python train.py --d_model=256 --normalize_top_k=false --balance_loss=0.00177 --balance_bias=true
Below are experts of layer 2 (counted from 0) of a mixture-of-experts language model. Rows are named router (the router's row for the expert), gate (a neuron's input weights, with its number), up (a neuron's input weights, with its number) and show model dimensions 0-63. Each number is 200 + 30 x the weight over its row's rms, rounded and kept within 0 to 999.
Before each expert's rows: "comes after" lists some tokens at least twice as common just before its tokens as in all text; "gets" lists some tokens that make up at least twice as much of what it gets as of all text. This comes from a sample of Wikipedia text that the model never trained on. Tokens count by the router's weight.

# expert 0
comes after: ",", " to", " in", " and", " was", "ed"
gets: " the", " to", " in", " a", " and", " was"
router,244,180,188,171,137,154,217,192,153,162,221,196,212,213,172,219,165,221,221,228,191,192,217,163,212,210,232,201,209,198,220,200,184,226,137,198,194,186,178,223,165,287,227,183,221,177,200,217,174,208,195,200,207,189,187,197,221,208,186,203,209,195,188,224
gate8,181,242,137,228,202,270,222,208,213,224,248,239,188,211,194,202,250,243,249,205,234,181,243,225,153,189,176,259,277,179,205,171,226,162,236,222,172,185,189,224,195,178,191,238,176,162,224,237,146,221,242,194,197,181,184,181,223,267,155,158,186,221,163,187
up8,199,212,207,193,189,221,185,198,151,214,218,171,180,182,188,226,259,201,178,200,245,181,195,202,151,190,171,149,213,220,203,262,185,167,191,255,163,173,185,193,264,184,179,145,176,192,190,215,162,167,229,183,222,182,192,198,203,224,199,138,178,239,200,174
gate9,202,234,175,161,164,191,200,207,245,241,222,228,208,169,151,216,202,172,199,180,208,239,169,187,196,246,194,251,186,234,163,237,179,216,203,204,213,218,244,204,119,209,216,190,236,224,209,195,183,202,215,209,165,226,210,226,177,197,224,234,137,191,203,186
up9,200,169,154,263,243,162,117,194,208,202,149,202,246,210,135,220,182,181,163,175,148,216,143,216,211,231,192,201,185,198,173,172,161,211,197,205,137,183,181,257,168,219,184,177,174,189,223,190,199,197,186,214,213,211,244,179,162,194,228,215,152,204,216,201
gate10,235,231,153,159,194,168,175,202,193,196,192,205,203,180,241,202,221,189,153,190,175,180,179,175,203,141,249,221,213,194,200,248,137,198,210,191,212,229,181,235,233,261,240,204,185,166,197,214,235,206,189,187,180,222,166,247,205,173,191,210,195,138,199,161
up10,205,207,187,198,249,142,221,156,243,176,200,186,218,210,219,198,202,195,207,195,257,207,173,198,150,222,173,180,168,190,195,160,220,251,194,192,225,212,181,162,252,165,174,226,203,223,240,166,180,137,237,209,180,224,218,179,216,205,226,202,170,190,193,207

# expert 2
comes after: "\n", "-", ")", "==", "9", " ("
gets: "\n", "-", " (", "1", ")", "2"
router,163,205,212,198,230,222,296,132,227,227,228,183,213,190,194,224,247,195,170,207,186,188,176,200,221,194,206,203,162,205,237,204,176,196,243,222,177,232,242,212,219,135,168,264,205,197,236,155,196,212,153,200,234,187,155,242,193,250,164,185,223,195,240,174
gate44,190,226,170,210,287,182,149,199,236,199,219,164,174,183,208,258,193,194,185,196,221,186,143,189,175,227,214,230,163,194,192,169,248,154,238,254,210,199,125,227,253,208,188,212,169,215,211,211,169,222,196,206,265,203,176,181,203,225,180,214,208,258,202,248
up44,189,237,250,161,172,227,201,214,234,159,215,179,160,193,227,190,214,185,189,226,159,248,192,189,290,212,204,183,183,181,167,193,182,252,188,218,177,252,233,157,208,227,129,219,173,143,237,194,142,210,181,189,131,225,213,217,195,163,215,223,243,210,217,221
gate45,210,171,167,198,205,212,207,193,137,204,200,198,136,207,136,181,192,231,165,199,251,234,207,171,242,206,214,228,191,203,167,239,157,226,199,247,188,174,204,163,230,223,221,191,231,210,225,141,159,171,220,171,162,169,139,184,208,174,161,174,168,184,239,195
up45,224,179,218,127,254,200,186,206,166,198,164,141,215,207,182,219,195,182,168,190,216,196,172,200,157,169,178,233,257,229,197,180,197,189,211,205,159,180,189,198,194,173,241,207,220,215,196,230,161,240,197,146,211,193,216,212,231,154,149,158,189,198,203,179
gate46,167,219,276,175,181,205,180,165,190,233,199,187,151,135,292,191,174,248,200,222,233,182,184,166,200,202,229,201,185,196,232,232,208,214,209,176,265,196,194,256,237,178,208,221,180,170,231,267,194,166,171,252,200,241,188,179,229,212,200,194,224,153,169,153
up46,166,215,212,239,204,160,184,192,174,151,207,219,213,205,246,166,235,232,216,194,215,190,178,197,197,180,237,174,205,155,272,225,155,142,175,243,233,137,175,255,217,214,174,236,205,222,240,220,228,179,150,138,243,214,216,202,240,177,156,169,219,207,156,208

# expert 4
comes after: " |", ";", "3", "|", "4", "5"
gets: " |", " ", "|", ";", "3", "4"
router,152,244,242,200,172,225,130,180,264,222,189,196,192,208,240,153,179,195,206,220,203,232,236,207,203,179,215,195,260,215,174,198,202,182,176,223,220,145,226,207,203,162,230,212,202,242,168,190,200,194,202,240,162,172,248,159,178,175,221,193,234,151,217,183
gate8,242,240,221,222,197,219,226,157,237,222,156,198,201,228,189,223,225,225,176,165,187,226,227,207,195,170,192,223,235,215,196,262,192,226,157,242,223,205,211,190,131,197,262,208,213,172,201,227,193,153,175,203,187,214,207,170,225,145,199,216,211,204,236,209
up8,220,165,176,171,227,160,194,144,207,201,186,214,195,222,158,225,264,182,208,167,188,248,191,194,232,178,234,226,191,244,182,214,143,257,175,227,251,196,184,197,97,240,229,242,233,217,226,247,196,172,133,235,230,172,231,175,227,188,229,220,225,220,215,202
gate9,187,284,214,175,157,228,233,201,169,185,257,212,220,214,217,197,179,162,198,228,253,214,248,178,197,192,209,186,183,238,168,233,206,232,175,228,222,222,105,198,210,204,147,216,191,190,170,243,181,190,187,181,177,294,203,219,234,179,216,183,150,164,227,180
up9,216,180,199,210,213,187,222,222,221,196,236,232,212,193,231,237,151,181,192,245,256,261,225,196,169,248,138,197,198,223,211,197,206,203,219,238,215,183,189,238,161,199,232,217,220,178,242,233,188,220,219,197,172,183,238,181,229,220,214,179,252,179,200,229
gate10,196,198,211,203,154,176,218,174,175,214,218,181,225,138,242,181,226,191,229,223,204,202,169,209,157,148,206,216,168,225,170,283,188,183,237,183,180,200,228,183,216,162,144,188,176,216,199,197,159,194,242,232,202,166,181,234,198,245,181,189,240,234,235,188
up10,220,211,262,204,221,216,209,205,157,209,210,182,234,249,183,197,217,199,157,186,215,213,182,205,188,214,192,182,246,151,204,207,166,240,195,179,169,175,243,137,180,197,191,239,178,227,215,191,194,241,213,169,253,192,215,242,184,191,248,183,179,221,201,167